config.yaml
d_model: 512
balance_bias: true
qk_norm: true
init_std_down: 0.0
steps: 4416
dataset: "wikipedia_en"
Below are experts of layer 2 (counted from 0) of a mixture-of-experts language model. Rows are named router (the router's row for the expert), gate (a neuron's input weights, with its number), up (a neuron's input weights, with its number), down (a neuron's output weights, with its number) and show model dimensions 320-383. Each number is 500 + 25 x the weight over its row's rms, rounded and kept within 0 to 999. Numbers have three digits each.
After each expert's rows: a language model's description of what the expert responds to. This comes from a sample of Wikipedia text that the model never trained on.

# expert 8
router:483560477452535530503481527469523495521471467463516473491510493520521491504498533474506492549469569479491487496528497491519549529510514532523519503482476484478527525496507510539526460491494547
gate0:504445501463512552484536486487504513489505477491524513543515477422516521511479516529491484553525532513494475513487488506511440452561502506477520519527521536492495528511542496479521489510536534
up0:502497491570527474525487531538517487537496500539469469479511496546478500496501502494495510458468456528476516508519522463461541515487533503486485482508468465524516509490515498509527499472471505
down0:503495483473508450495518502490520505479507477480516472504518506515509496498526497476494549478496500433492481438530520509493553511470483509501463507495500452505436450551476502475477439524466545
gate1:524472505539539506525505453491496499498478511492497465481535459502487526489481482518529444550487459477488491493542472456482483489466517543533561484494513471500503474484509536499471554484502504
up1:531526448480477438528497469529466493500491487509500446522508484520528513494520487491522497505486494458503494533504463491529510465493527500542480485522512523494560500486502500492500473469537488
down1:536463492505538469524513482492522486515506463484503444480456507514466494524478486502473516488529490525493513494488521472473527433508490503550481485541494536470536503539470502500494489475484556
gate2:534507451506502539501476501463490471493502526473465478478481534554497497496531554555454500517480504486498511495538477482545472534510476544471456522451434475471521540492451520537518521489462522
up2:492525500434510496456467488552475509531496521492512504510519519515477472470515515507482456492514514475525512453536501477473493526471461518501510463467448476477557551505509465486484523499471506
down2:485483510470508482541437471506447513536531481490505506531529453506542487486481562519459508532458451490480475518482521521545578526499505502516469536502505460486483516455508511467526502474490456
gate3:515515476548535498436468512506514535501541487453520512463502475504531505504482498487541490487498503511492479475535525505521517502507512489445499494483523534455479475505517484525542477498546487
up3:504551479531533506472499531480473525439509488482492505488496471518523486508510515506520515501559499513482480481509524486496505499469472519474514521490520518450500480518480493527550533522533474
down3:499463510516504532505536473522470548485456494498515493499496531518528438512494528534457490521509471486492540496478494532522522525469478458490472492525485561472415496487449503464525521510461474
gate4:485499525496509500486481511465554510485485449469515477476485536490495535489524471521509507479522539448490485512541480568478433504495500521546514484474511479515545529486537519486532490507503491
up4:477538536498484498519497495490508498513461464495508485471479505477485520492494502494540536490514533482505492496538465534492456542487493490516504550517501455499555539494500505474511503548509480
down4:535476505461454522497466513502493482501507505515494502485507518501458530515498477525478469488541486517499472536505570516490483513493526519509491501485491540539494563529502512481494480450515481
gate5:469493487497522510580445533474535510515464447497455487518496517529512437508512487479564453532499514487496491514485537488486516500516483499541479533473485516496511520541480474528487513461520501
up5:500518529516503465473483493516515467488529538517518484481485479461538542499480510525444547458475495501491509503506503535495505514497502523466486484487508487529507487497486501513503497528458467
down5:490491500507514499471478508511490546480495479499522490482476487519525548506523483495487493536531458520505503502480500564508500514502526487531531502499530488481446483498489506489507493497460485
gate6:518521493512517496467560485487514517537490543467519472516510504517473514494526545526483492469495521490504480529523548498529496492532525489507491461532486550535515547509500497483492536480479478
up6:511565477495491473481474500560539488504497480470484491506508529473524437535544474484501461487470522511498495472506490540518483562478471491458447490494469495536454459474493506523488508430484532
down6:493473501524509501512528502480474516485484485481468528518476498564516486508503473524547541491537487509536533483513497481524493500477519502530439494471498512464460487487523469467492507508536517
gate7:506497496488555491529516475507486508496464518460493510538482485500508480504495482480535467548570508488475466490515478485505507506493496495491502482467539458523538513479513563514497540540493543
up7:495510492495481527534524480494521463495510541518514524501513514508524472518509475499492483553507475487498507455498484497519513504494491521485487538481505463585464559465511508479508515502500539
down7:474485506471514514517512487471493496530446495486455535500466469471476554481511516463565494491455469517496471500521491479477515484488520457495511512519483498520523525503512467511522489510441471
What it handles: Sports and team words

# expert 9
router:504510496506547502515512518479511461523486512470432502537448463485519495510505538478539536507501497488508468454517501528480486537481519534492523534515501472509487461486495538451518511466487528
gate0:494482493491516499453503510508505464487529502496515532513507475493548482551513503479505472483516494475491452508501483461497487545509497521477546515479515451509531534523532491507499500510567509
up0:454533525530530519537506494527494562511443486493520487513500495496458429442469541504504470482475471511502477485486546522489506488488471478470492494545509516516466488471495511476467496511412464
down0:445501497512530544537492507445472526486464525514502482489477529479491474541490502497501495494548512508471516496486437492511525502528539525499462456464464536465502487499508513516524492464514519
gate1:504485473508516514532491516476482439543478463458520489500482506489500458446486504504499513485544452456488481483456483492489485498504505427508496456465520535484511507510510530487562459485486522
up1:482514496525519473516503512525533510481451508507508516467523477502547490495481517543492527485472482492481509484542459472513496512445492499516489488531500489473537507518543466458477472518522488
down1:459486499509531504521480492461516494493533448505486487499482506486542514504502496480443502517462462519493467491447511492489522506491501527455510506496524502459476521503506518498544529486520487
gate2:499493481500487500493488487531455509489481503512491513493536543521485478527507518519517533519497505516529467458517512513500468529492512502502502520484496485471534476488525586458551476519533492
up2:499510482489523536562471531492440482467496508488502520485486509513515518493496516477465516518508543434514489464497509517479482540482536525474506504525516494495506493456499518444498478493526486
down2:481556463498525520491508494500498519524484456518514511465529507504469465509474507478536479475493463445524537482522504515483509524534490505495493513490536500465541514521462499515468495490519484
gate3:506501501523476522531461489503499497497467501484499499476492505500497553493511545522497496513514468515488543501495509495472525494507511505495467501527529474472472492533480578520506511491516527
up3:490492520548475549533514507488457486533510493517541525474502504474513491514486499512520486534540529473495534473521484523436521498491503499528502503508506507472486489502554461531509523511550484
down3:483544518489517538509525485500507505534479481486448495517506507532498446480483471477499488541517528508485514490473443525489502519531446541488544485488506483515512498511506494528526548488500511
gate4:529465507509504486541476527473513484471486540541480502492505482555497494478477527488537531499483513523533497480496515461503484540524489526502546494474536495458510463487526483536506508519500490
up4:510472520479522521493494500504431462502511486483550475464493535476496501501511505540462521520519517462514480484465479492548480482533557511523450504512478459502512484530503525520522502519508498
down4:490475490480525490480523502507490494521565482511491500475474490505502500534506444513497557516509527499486475517476523473504497497489480534524474519524505490503500468534512541450455492434512487
gate5:477463467505555543484524551493515496507531512535474515524556505516493490467546536478517496484477521504517523541500504544503510516476517431472498499529463484488457503480472476461507518476477516
up5:483504545523510499539480490488483495539494471517477515474502464522483535498488489490465494505491535516489501467526495454532491501514489478516478479505488523546483497501523536479563489533503491
down5:472531499518529509483494512514498544468456493501518494498510518523453488491493508494526542477476564487500475476464531512499490509469528549513499508543465479510518524473492481495506483482498475
gate6:468467501523496503502525539514526469493537503500505505571528512536482491500495485514497526499546480458541474475506511539471486500482458496508524522534510470471489540514526505500502499492481509
up6:545482462501522481485486512430551528502457514514521505517483479464510472548514492506520477508504485521487496484536498509526505488508519502491480538470543552527498478515501486506508489498496508
down6:505503500438525511493504497553483501511539523492506516461500481505495477518510511501565493484466493476471552541525528557507524491501534523479469469498559537478508521500520534463544452516467514
gate7:496527532497477539491498491487482505542491487478514468481513465516504509459512473479443488529506525509545448483480475532542528501437541504476503546513518483523500454524487498516500470508504520
up7:480539507493512515471500472462474499532496505504529489450530479492473517496487478487466465533511524499524452492509499501496521501440510489495509496518528480553505453515513466513525482481519499
down7:479511543500495484480514483500480542493452516502537485487468564514513505474530493499521497484489505520516547515496497508526519508486493534480507492483494520475512493465504503511505519520460488
What it handles: Census and infobox copulas

# expert 15
router:509508480493499521440487527489545466512455498466475500497514471494487475488545524434528501519507544497483515489505489539486513493507518514486524526491509471495500530461482513486505500492427531
gate0:513538458449518479526523499450516502523504531474510498474472481500527468489502475506485488477528495497482515503485519461505503468499482556511457438504474510495505487478512516507533520478492548
up0:523523478456447519450534526481492481482495519516531491491516476540492483477524484496528509492530500497511512505489505471486516494556458524501484410472511504475491473495506496471476519490502505
down0:493509484483465457505516520477456542527510532498535525496479537471488482470496468516544508507503492511499519491491496465478509510513462511480532508451522513490495516540503555522475501472511492
gate1:538458483487491492507489503448538510548471509505478494513515469475493492546497526466518504476537517475527535537490458488528505500523478530482510519525519509501507458478530477513496516461485505
up1:529491502496480489527492487457510490513505486542515475503479474459492468509491518474455470450549514497567520477504467500541476470517491489522522506493518509504466446496492472489453494485510515
down1:502482482468538521524445488485481492522455519509532467482495557508477510486497507495486466482500520452456532477525523505528501460487472486455507503521487512531505479554520470497519514535485524
gate2:537448512489553527525482525541493488486517470528489484486485496477500537486491478450514483491505497503524534502470523497470490483520442488529526513501489538491541522466465492495547509507517487
up2:504477478487504481497529479479515532500513517527468510513514479490513494532473487470504483505486531480441494494471467507431476456513507525494485529465482483550496527485515465517515498502522520
down2:505462501515452472496522470469497498481494494546550454457447492514502510455463524503487483505489485471469454510554498500509517499514535451456429461542512541498498483506484492492466504479502484
gate3:487499503506490516456515484511513511502497530443500489537491493519550499495529489504512534509516487440474439548537451495493452475497432522460510452547542478508451563481468535489506509519519538
up3:484488510518517499566461518475510488473515522518559484553478506531479526477497498495476482545525554498501508530497509496522533514504483482529477500452502488474509480484521497505483463503510441
down3:478518485512501469526513477503519513459525504473547494542509490519456497483498515479481515517509501477481490503467513477503523515547478521524529493490486514468484541531523504528501464497485503
gate4:471477494492465482511476527445492512528523511454514482546506494475472534507517532499493492520476540504513496511487487514473510519474520527500499452506486450506540517531498532510511514512500507
up4:482488503468503482475459538507496520538512525505483509522510512474460459499500495491529472488490528494477511501518483501525511492527455483505427512491510525494525480459508473477450508493497481
down4:529450463524513448477537493488515473509504482513474516483548485517513507476466482517506496498535415498470493505512458526493485474497501476519476547477506470459503506478516472545500520514501482
gate5:517472560519535506503559489497505529509499493497499485568476511503502515512546471496465543501530484494519542483557472462483504518489480423527505496503509504515456473483483502450555491529489502
up5:502505492475523519484541525496460511519498540489519499524455547517476484479464520484516509514498516427510512532493478524516481495461517486509511489524511529483483514474539507492526456519535492
down5:547492488476506486516522485473475531494521445507501483518506543564504463545537544472522518490482486461529522503492510451493472523496519527460473506545532527512484481531475512510490539508502517
gate6:502531510543491495508480479493556486552467490534545514503476509495486498524527506494489501515487511486515503553546509479444470441462517478543495518484528468483479485552481508504464527455518490
up6:515467483486538523478489517473473517508493490528500521522509496522495477490476510488488533474473467541500537504479461478490459538529461525508452461520557551528522531496480492476518502537469489
down6:469509516481469493475488510508524504494525519488464482488519495463532495508463465513513515514490502520563532492470541511493510537506515559515527515539450480491502520478488525447490461478493469
gate7:509535492535523452434518501479478517544487462472514477508491517504503485505507503505521487478502507531469525528489517528506489519539550498510487537492454493530565446503495540524522501487561481
up7:489476507484497540554483488504519497516542529532473502501486502493499524517504512500534510489491483468523517481500476475497517518478488480495508473495532480509461510497535472506504512526489513
down7:482527493527504493492497511503488497493499564503492489537526494501556490474506532487527515503499504492549531532504473518520523505514497517508503548507498500523477496469538497501541506492511483
What it handles: Articles and determiners

# expert 16
router:507500493516486504457500512479579491491495491511467481503516469531536497506488516486492525514496543480488476505513485513505491484526487520510524526460512455473483474513477505520496456517488501
gate0:506526501492460486490482529533512452543456453494506523525528514513468502448501450483497508491533522497507470515506480461475509550510479520496520550514488484484508486519491522518493472476474499
up0:514521453553515530514507535512561493478526499453505482460523494523512483527525499470535521469482418474470533491507490531510463490503525502488513522484490518512505504474539468495498463533489477
down0:490520475527520509510470503507469537484489495511537519495507502495484495493466513500527472511531477471456531514543521489501488452481521521517471483516501515461504465511531533481487446519532546
gate1:515457503511494491441486511465488506457461478511499492509502481536524517518507520531449470483511537514481460517468476482569510472477488477508493536497512498479533491494497496522498481535442462
up1:468512478533464474460509506535530482494512482487497498518546448506459487514510523534533466491453504495513507469503497513516496483524529523482480517491516517515473526487528530485539528521509468
down1:464540475473540467539465464484513491493490508449511510498445512504495528517499504476508481485496542513529545506513478496510505497539513507486454508511515497499524474498527490502502514472526495
gate2:491478466507503493462504498524554548514497476507507513470491531527530525537492493521511517539519500480491479456491461441487461504552491510498488498459521529512523524499481479520502510469531515
up2:502491506510458509515490514513501483489504482525461527506500486473507460512492490491486473531509475500517486468506492531494511509528467533479539477514478524519512491500478495532505497468487504
down2:537535495483486560514490448504506492496503534476501508485520498502518492479494493442528517451506550522503527438503487501461489483518500531521493525467524526491541486498484460515542519517518491
gate3:514517494505505484546494487518529467435501456536490485517532517529510554524431484498487507473499481501503500520487500484505456506488512513517498526507486493474471524510423491494501493509477467
up3:517480488503475484491463453499512491529481490514473522490502491498487461552517500517519510491491534508464502504547511520462533513490483521483499453526492479516520487523473506519534486443484487
down3:522504480537510481495523466517482518481507429545517491490501464500524488471511524502508495495479472482460479446504470510510510462468531486456530497524475514534482523513539515501511512500504528
gate4:500543488562495508465471507520516510512497492473509459495517430541512484495476481454493511493484473471488513504477526521539486504532466518504490547505518497458516515531514479526501494518539489
up4:465504541505515504460495456521527519505479545507517493525516433536514501508485492507482463476502506468503529481501503536525492501483533504506509527509515493468505516475496481519488506471491515
down4:526502466491516527519530498524478488455557498544501540509487473522498503515486515498524506521469454470456550466460460550453487497500529500537469529518571535504506496542476505491553503489510510
gate5:453490537522504508480522486493482512501486530465488477524533484491518492524497492505495478544508469526524536511426471518482485518496534504555498482515469521509436459490496525525502510510441532
up5:530452542524514512505534524509503537479505501473448491552477466496486518497516511476482471532499503525492479474469472555485511504500496498524511507507488450507516462509482536525522477507468476
down5:459468510546509463515542484467522543508480516484497535543569525541461499598549510454534502470452475505474524494497496501551511518528499474497482524503510473541494485480485532481551495486506542
gate6:478518474449487495479467507520528464530489462535491472519475517504491511532490500495507492533502520512480503469500487428520478471522523506476496530504463491543516525499501500456527468497477517
up6:477482523507476499450468484475500528444463498477519508438477485468500507500486517520528471514522538473478506496490503487471497503514502484534525492516495484484487479482498499504480506531505554
down6:492510490447522503524548501473519494445505486442472499487454466499492497486497470507463517474482558528525494539482511525469501526498493514524515473471488472491494492522482547510470496538496496
gate7:522515463472495482507502533549472477524501514522479499557480494527486467491467506544532520545471513526527501491487506510550449450522492488510520526493484512519474504494494506484513531502494520
up7:463478562542495519468504458462541493511483486487450512471467503499501472474535464483486532516476516494456472473506477483485493533450542508458448476490508460498543449497506532466501477486537501
down7:498489498497495506527526490548505503509491526515505544497494466518508500518472519475480504474497515494536535527495521511514530487524523525523540486490525548485525535507489496479460455529476524
What it handles: Name pieces in tables

# expert 6
router:506537490510512527473505503507548450496464481501461506520495489533506498470496543476538518520467511517479514467553497498510512554489508538488509513490516434489497478532471525523504494445489518
gate0:477495488518521493491516535486448485470520447453507492487503496508476495459476487509520509497511534485522520468569463508537462501495473536474502527446498519482462522476535477480528471518502488
up0:504462490527480480529480507451534481492500473527480509486505512469504517546513552537475499522536499525493523520471515505486477486508507473487504501522504522513455476532510518504490498512520496
down0:480463527467508455557462558496551503504528494505481498485446527513452478533518460506489481483516504505485496496500522500486515495518509511505517441513505508444517486493478512507509522493530528
gate1:509505480484512508542516471480518518433444516452534526532485552504503530532471526488509513490536499457492461493545499492473507499484535556524533509511486536479513478428468529495514468498518502
up1:513505501522516547521496435471516525415510544522462471495523532485529514539514500483484523524518474470490477523491477502538535528505517520505511501538450506474466478499477542467499476487506498
down1:490463514502467529527492530483474520459492491509486463516474544490539501488478477556492480480524510494501453468528484489472488486482485462526485512541504540497459522503515497492535469556503500
gate2:523496516500487506469490504482498489490491552481501513473517536509476491485498502502489469481487512491509495466522463507487522524507475490467563469503496470488507562484523505551494447496481460
up2:511498512536502495476495552554519452491451502502462506486478498533487509501515576489542507471488461482533460472509495470520516517478533506507519510475526498493476511494498475489486481465467517
down2:523517495516517500513478550472473464464499492482508537480485529499532478480529482502559505490478472503503481495492539514519514504525490498482485475499515512526502479474508489481505496557477551
gate3:534516517500507478516479520492513478465516511509506494475434517489501479549488473531483470479493467457502510506475497520483523467495505521531556429504515522518525475535526529561511496552468473
up3:491537471499526456537498495520466505476526496510542488474496461475507490510520501481486501523495497500440518522464515508511490511500492511537474499499495500478463451500510449556499499513502503
down3:496529477506471486501515528495519514480509506507543502488522550469506510524488485490464498477512496501518527506511504513518485489540493545493505539490493463512513539485484479501518471491550499
gate4:496507469499491496589478506489496516525530510494502519498492500513496462465507523486543497500486520492550479529510552490495506499503503519515537533507507469488502468515469517487497507511482457
up4:554499482493536486507531547527522490477516478508485494471483489473514536514511470500507487500489487435554540510531511453511526507523506524530520466515472513505517491504520512507465573484488509
down4:479478508479526501501500519473540523514465493525513443534492461507476495478466522499477520466487499473505504525553461531475535534485479477497473452533508477510459489495517489477491557511496524
gate5:492526509476506511518486448500505427485543498448552503482490510538519514452483502450493492524536480465513512567484520507502514457470530508514510520479488514471508469552477512543490477514539533
up5:478506547511497489508493500541493518499507502537500500527524535508526503525485492524491490465492492503474493472462469487465477503482517481494501489450514488504504480542523533498518466494537475
down5:451549522493502503482509457537486471520492501476484507479515485504512482484460535461558488459522512492525494513526505476512508493531515492503495508504502548486499498544506523495517543487485504
gate6:493499444538514494506486540499513458505472496481498513539548460484460503530489533536480475504506450443510558499524531476504464511523463509523521482501513493523493492535515501513493546503532479
up6:480505534428460512533502498476524514502501490528472470517507505485491473438517485507494484476512521523499508532492466570484463510526495514532510546455540502458500483520467491488506518495510498
down6:526523521523508490506500465494482498528523497479523486526502478486479499460507519509508515491487498545524516508507486487523537479535490497499479480431511460429527484478473510510557513536464547
gate7:473479513542539536516491449525486478443493487440527465522550475520481516485507470522492492506460497518526533516516493508469532500500506471528509493525475473437460449482518514524462497478549502
up7:494499460539504485483468504521542443524539535412498527511515512508496526492523470496463510468501492505507458494514496506463497482514498469497505491461478500531490533500492529506525443518497508
down7:467501506432544545492501471498518493509483502489527530493502473489454505512530503478535485474490522505505489516463503473494455473456540513553443477481476503521480497495531512462533482527472504
What it handles: Clause-joining commas

# expert 23
router:513491498494480522474458511491583465524505513513515472502463463518491489495528505472527510535512516487485465483557526509458521509504489517496516559491502479507497519486480505536490470462457502
gate0:514529475529454464473518534525479500474502534582479496500544511549466502477482502495495525552497481511487473495463524497473505514520553530503509510454468530519514470504501516492526496514505518
up0:521548519518467480525540500496497487471505539538517491510518512511459471499482481490484520528528504551503491446496508483464492504498576529490524522495481518480522536524521489490507522530489520
down0:500497497527473459484532523503494527560515532496548537491509493485544540485503494481490513437530459499473493506502478511509524499522517452475475525475485561486523507499490488479497491526522509
gate1:522516434530501471480491535475480499525485564491488489497454481498472534494455536510500520481527516526508508531486542464572547517502513527506526523463520513511507487483509483526511456483498469
up1:448495478486498522481460500510523462480520465504532473494533457467491457471505528444488466496503538519510503458481502512544522504480510529509538521485528518511505563453514487491501479466465487
down1:506500494524475522537504475517447473514489516451487478490481548515489493514504476514518487477494485465496538467464545487517492481504495536461484499484548503508515471520461496509494475489537490
gate2:477516498495435482488476540459506516479476497477501523496465487544490517466533484501497439494519503486517504484498481544520485517476481495537561517508540509477510505514515522481486519503469537
up2:517488506475505515509492526478473515531545460514496480445492512471548485494523529525491479491505438479505491507504450449494503457505531497465504494465449492530491478484453512512464485534501489
down2:487501523520515525508496497542492544542502500477486470492457514514550483493531535455501495466481519488450499536530513531518492483497501483485484536484477491486441506441495511486549474492497513
gate3:514505532483512469511441511498479513477528457469504475490493468500468513548502487451482516501506506555476484504508473533484529476503513510507478520521496508503526482497530533497445469503519513
up3:464489512518548522453536459527538469501438503490500519483492481503530459461529490498498509521496516445497509492488555458500510524506507481476466507510510494481506503520476490515528491474543488
down3:494494556479500485474489482527503482567489495502487481543515521473533519490466507532498510546535490474521511518484501482467536480512508512517565510544526484502526507507484486494527454496448499
gate4:497546524512513473503439526512534508515454476491500509483499523544455474502563471501494504476530504522496520495520478520448471516497545489528516461547506468482543505487510480476487501518467492
up4:522558526531469479521472528506522493525476543527477495540531483525478513527540461504488509444540512503504475503489478533479536508518532503472505471498456510531503508501458502473530499517527450
down4:467486469470513519507501462497506476483471480491480500510527450469469488445499494470514473492481503502524493508480465457475501483489503512507484475543506532471542513529498532558495551512510536
gate5:510466486480464512520491508502495495484472518496504478511517473536454514500503523541467487545578472469506470468497517498474509441477503471474490511512530468466532499491498471542495468509461509
up5:504515537493493501467531507454436559515485475479542535483491503467548550455504479499528459512501531480489529482469548497469511495485444513480481522517480501509462516460520514489497477491507493
down5:544461492475487511520490500490533482470477468513519482497494458473496511557451479528533488478496500534517434527514511493499473518518519479579512527489495493479497510526479514489520504463521474
gate6:512525504470509494463506505496488509504512515495472482500521506510552508541554474524475520518519527471526498423529527510506463470479492517471551468537486534551528484493514491529505533508489444
up6:493458503470514508520483482504560519465491451496490475508521497484514488489552513483541493504503488505489502523485463518462551519477478515517487510503503501508457529488475522536523533490474519
down6:440489505479539491460494463469483505488464515469489512496461522484478526475543514509470461492460486497544481441510458465487562505534510504498463548457513502529503538493485501512518567485507486
gate7:579509517501487525498500543528526461482453513503497497500509478502498509500505499516454469523512513498543530484498485535481515470495468492522521519507511483496538472532514516515506535480524533
up7:544523463515495545517496516500509486506555482517480520487517547550541492503454501489512499500566512431481502522476486467512488496491509490532534542498510472514539471540529505541503499477498512
down7:478486471494524535505467533479522522511517497471476482497517548477497506463551498498469494505502515514547504529531476499471530481490516486502513501447527509519489511500485536468482528470508500
What it handles: Vowel and l pieces

# expert 5
router:462505452459462510534507517434530512509507525553500434495506481493533507493501551500530486514503505474453507540506486493477512480547493517514493535471521474491502505509484477526509450459493515
gate0:491487483500489528560504540488482469467535481519510509529497531485475514534522533507529531465484528477493542483482518475515485501478500543452485509515483495491503532471504504501475531474505460
up0:528516525537482516519503522540508504519485494508512478527493519478468478512536460456509483515498466547493538520477487505518496470469491496487509490519492451532502462465475497510538524520489495
down0:483524488497468553443512491486505514515454473536494524553522441510529490460476519503515503484498474441516486558530496467497482516507472488522484522504497480498557534511481526498493518506496563
gate1:518512484509496535536499505455472490493512472539461488464542496478475511527491529530482507493497449505529482472534507501486485517534523521491545454514439491476518473500479520509487509526510490
up1:484496527487547500447490462466501532461493459490493519517504467517561520509537543510475483522497526472505521517509494506507511470496509509501493499481552429490500485470562502535485485497493485
down1:478479495488512501441503538493492505493507520486530535505493497497502517487531503472517486475484465478550505469519492492526514521427517525470506480498492508504481447451533499523527490512469488
gate2:498485482463530511510461485522525493511531541505502504489484519519507532449517495508544485530502501478514434538474498481500479513461474535469539459509503552520448484491467521507487540502496505
up2:504521496511532501510530494505483526512515508480517537486515463505487507471479462507503543530515493531493485509549505503480500486514503467506513479499486506490545509481500507483499507474490492
down2:477500455516494501484537482497511483527489502491473547489516504480461452476497494452502502491494475462479468456492476484522558491532512522500499489454507525490479468493494477472474495511538504
gate3:531487532508501507530521528470518539504505503517536436522478516503486482515447496512481496474513495492461478520504510511491501488532495539518495512456502471532507542532506497499469481522490532
up3:515505536534504493474485486449466503498517502491515484515517504485513508535449533526494453471508485508477512495514490513504499489537479492529491489459500506501557471527537459510501487472490503
down3:483448442504512507505533488513500452529499490535495483529530529526500469518450463501454498530553466499507503486477477520514495500494481518512498447450521524502538496529486484531450501479515509
gate4:515539456514468481511492511466499474514522461540516529503499534450554474457498493507522478504514463483497487517478497477526510523524500511466473494470470458505485444486465486500483472483523470
up4:513508479508435518505495502457482513510558485536511511471512536463550489504499473497507454541536463508477521507507495481499528503535500531501459459485479470475458472514477468462496511479547484
down4:544532477483482494494486539506542508536522497483465508487462481456485518521519543497518497468511468497513471554541458506503512501489472526501543461471493519494524499501458497484451520514545505
gate5:449475523519551473475532517504463509476469492466509486475530526466525490471506488518501503516521496476496493506453528500525517525531527492473476498475472505517462478470476498542544486432487520
up5:493475487515548443488512515471479501531513495507487510469506564468484510510475469562522457503499510500484482527458527470492485553539479490518470483510460493516472519495468477503488480486567524
down5:506478520512525543479469506535510515479531517509481495498512494500528516479510518538515530499469583500501514470542527513512483510487515452487466494486523492496505498476497532479543569507481567
gate6:536516468516445513477506525531497504486507494491505487535487484492507496522518503510508478558498500520497462542472522523473487546479478510517488500526492493469510508520483536492518462496481479
up6:496497478524477503534541488518489548495548477503495473524500486522487501517463498545528560483524506480484524516446504482474476540514523479516466524478529487517500516518465518528499504477522484
down6:542509492493514464472493532495504504498495542527467504490465505498505485516485466512486509517527490491513497521516517555443511540511522489488523484466504455454498492482487493492512518536473452
gate7:497460493502539499535488470475483516512521496528470519510485531484509522535520511466482498488486514480509472496500503503447490546469492449551472495464485499445502564549506478458549503520480519
up7:513489515534506533500474481541510468517513518463557472501540482514471483486490456491501519479470503483510474498476526533505519520505465482512555501554492496474506498477498518552515489509484478
down7:498524463515516528521512518480541517493475472480479472505467516511506499512475560519495530556496501476519490481501484536463494488557514475535472460456522496461474452468474534487500539459492519
What it handles: Name pieces and given names

# expert 0
router:514549467533503453447500520470510490472489532491493506488499489474508502474493515475482527477503504514462493446535509553473478508508493531503480506505527497482432494509474518528500501471450503
gate0:527487486533458510498452536520492476452501478527436512485484530484495514499499513508508497517450491500480459508507520500475471472493479471483521527476517489487481522479494492476486464489488511
up0:548479511502545505474492506476516529504490528511482443498503491443496521544489518551538493511518509511547472504540496494506495518503508536482488500523503518515492534523534517494510487498514480
down0:471481472512527466501516509526472504524520492488484517504510520503474501516485529464489503488515487486489528520526484478491472495506507525504504527495513508445488537550482540504495508498485482
gate1:467530532478480478528506528496465516463484459491494519496494471498482538496490525501479512494499502512474522487503493524500485522500466485517494516514512483480524482493505499524529499487506480
up1:547476509468546511493535479488512474559512457526484529489513511523510459552512484521568454458508473482479520510493486449492450509471501526522527532508469505470495500478519501478507441498518537
down1:512495455527501517486504505461474467545504517477482534504509454511487471493490477493517538505513471502480503495525501504519528483511529507491510484535502502483510458463543476472503475503484506
gate2:541505486458507505496514521504547500513500489503512535523493545461487509478506443469477525484469511510534460448478514562488501484508469476505492524488493505469472502493504516483537474520524497
up2:480514477497456467549480480500470497500491520526537467495461501508499524491538550464481475490499513514461483523498503534525446508531461488517511485495503486474508456483491492537517493462499467
down2:491489483497494498486514552547491531498493520531488509484538546511482511464484499480513481478537535503512518528508483541506511481488456494475536539552479530482482499474476504492456498465506473
gate3:513531471495502461471473477515495503507463485488524488479494522545497501471518519538473489452506498522496483484538494492486482503455492477472498490489545466466519512503503531485497495447499485
up3:514509469503473464495503464526509502499528523444533490486504527520519487467529533526494479504514522474484482527531499508499516528470522459495523475505526490492508517504507509532487477437494480
down3:533529546485520485512507477512467507498482500497466513546438501540497492473506479510505500529481522514523466539495503568475498512542476512526480509498518458451520498504525452471494492537479502
gate4:508498478502482527452467500476483492494539488464492476424513519498499519485504485544516491495492500514496492501475501566463496516509541492482492484525501551531528500474469507524523521539461490
up4:494517525510492494557459560508480499540488515499503549506466486511507471468549487466468457516473500491496503541523523478477496499467506465466517526488460510472510503492541497502501520495495482
down4:516537505503499487493498481497505501466452466463486501484560509484520513533475498534521481520454522542501463514525468491505471472497520480475522473514530506468537485493451459500504537488507498
gate5:492509530534508515506504508496459472496498534484491537504479499461532472502474528544478500484449498524506554492535508481491476483472480490527525544544530464486442515547489486485505520458531489
up5:538463512462482509491487468470472497530481474500523493470492522541462515484538503439511510527530499478488470504443497490516501516539477511471459475469462512511521509473441485520461484505497518
down5:511501506500525486481470513513506506461495482519516546499482509493554519510540531523490477503490473512515474524508555523457464481494541503466536519484522444508492468450505548481493499473503483
gate6:475475572498544531466497487552527470472481497513545465501514509468551535491511525481531538482494496497506517554470482503520494516505508492482554510461459490511482503517497493485482526500489506
up6:487470532466512497493487523545476477453542481500521513509507460491537514488508483503504461465498498499480489484458505517502512495504495459529524511475490515526461466505495532470481465531504467
down6:519506508513475483535523501480480512519511504534535447476475550515467528546464502509515491513513536501504500527494456496475546479502495518472496489531518474480520499508523488543458512501512506
gate7:488481506477504470525522524466503451540466518511490458499461490516499499488488509504478516463488509484451537559519470502469532530521545539501504510473519487533472497535491467528482483537495527
up7:501497508481505534458531505520501514496511508497506516508516544498492524547476505474548497538513479505510454438489540495500475446498474435530516532485492456503501479454502494491526508487489492
down7:492491489514541553506472482502491489551470461504505489495510502515468455490490532517521505544512500528522510494473542477517478483511450508502487509524560496495512476543512497473515470511513522
What it handles: Word-final suffix pieces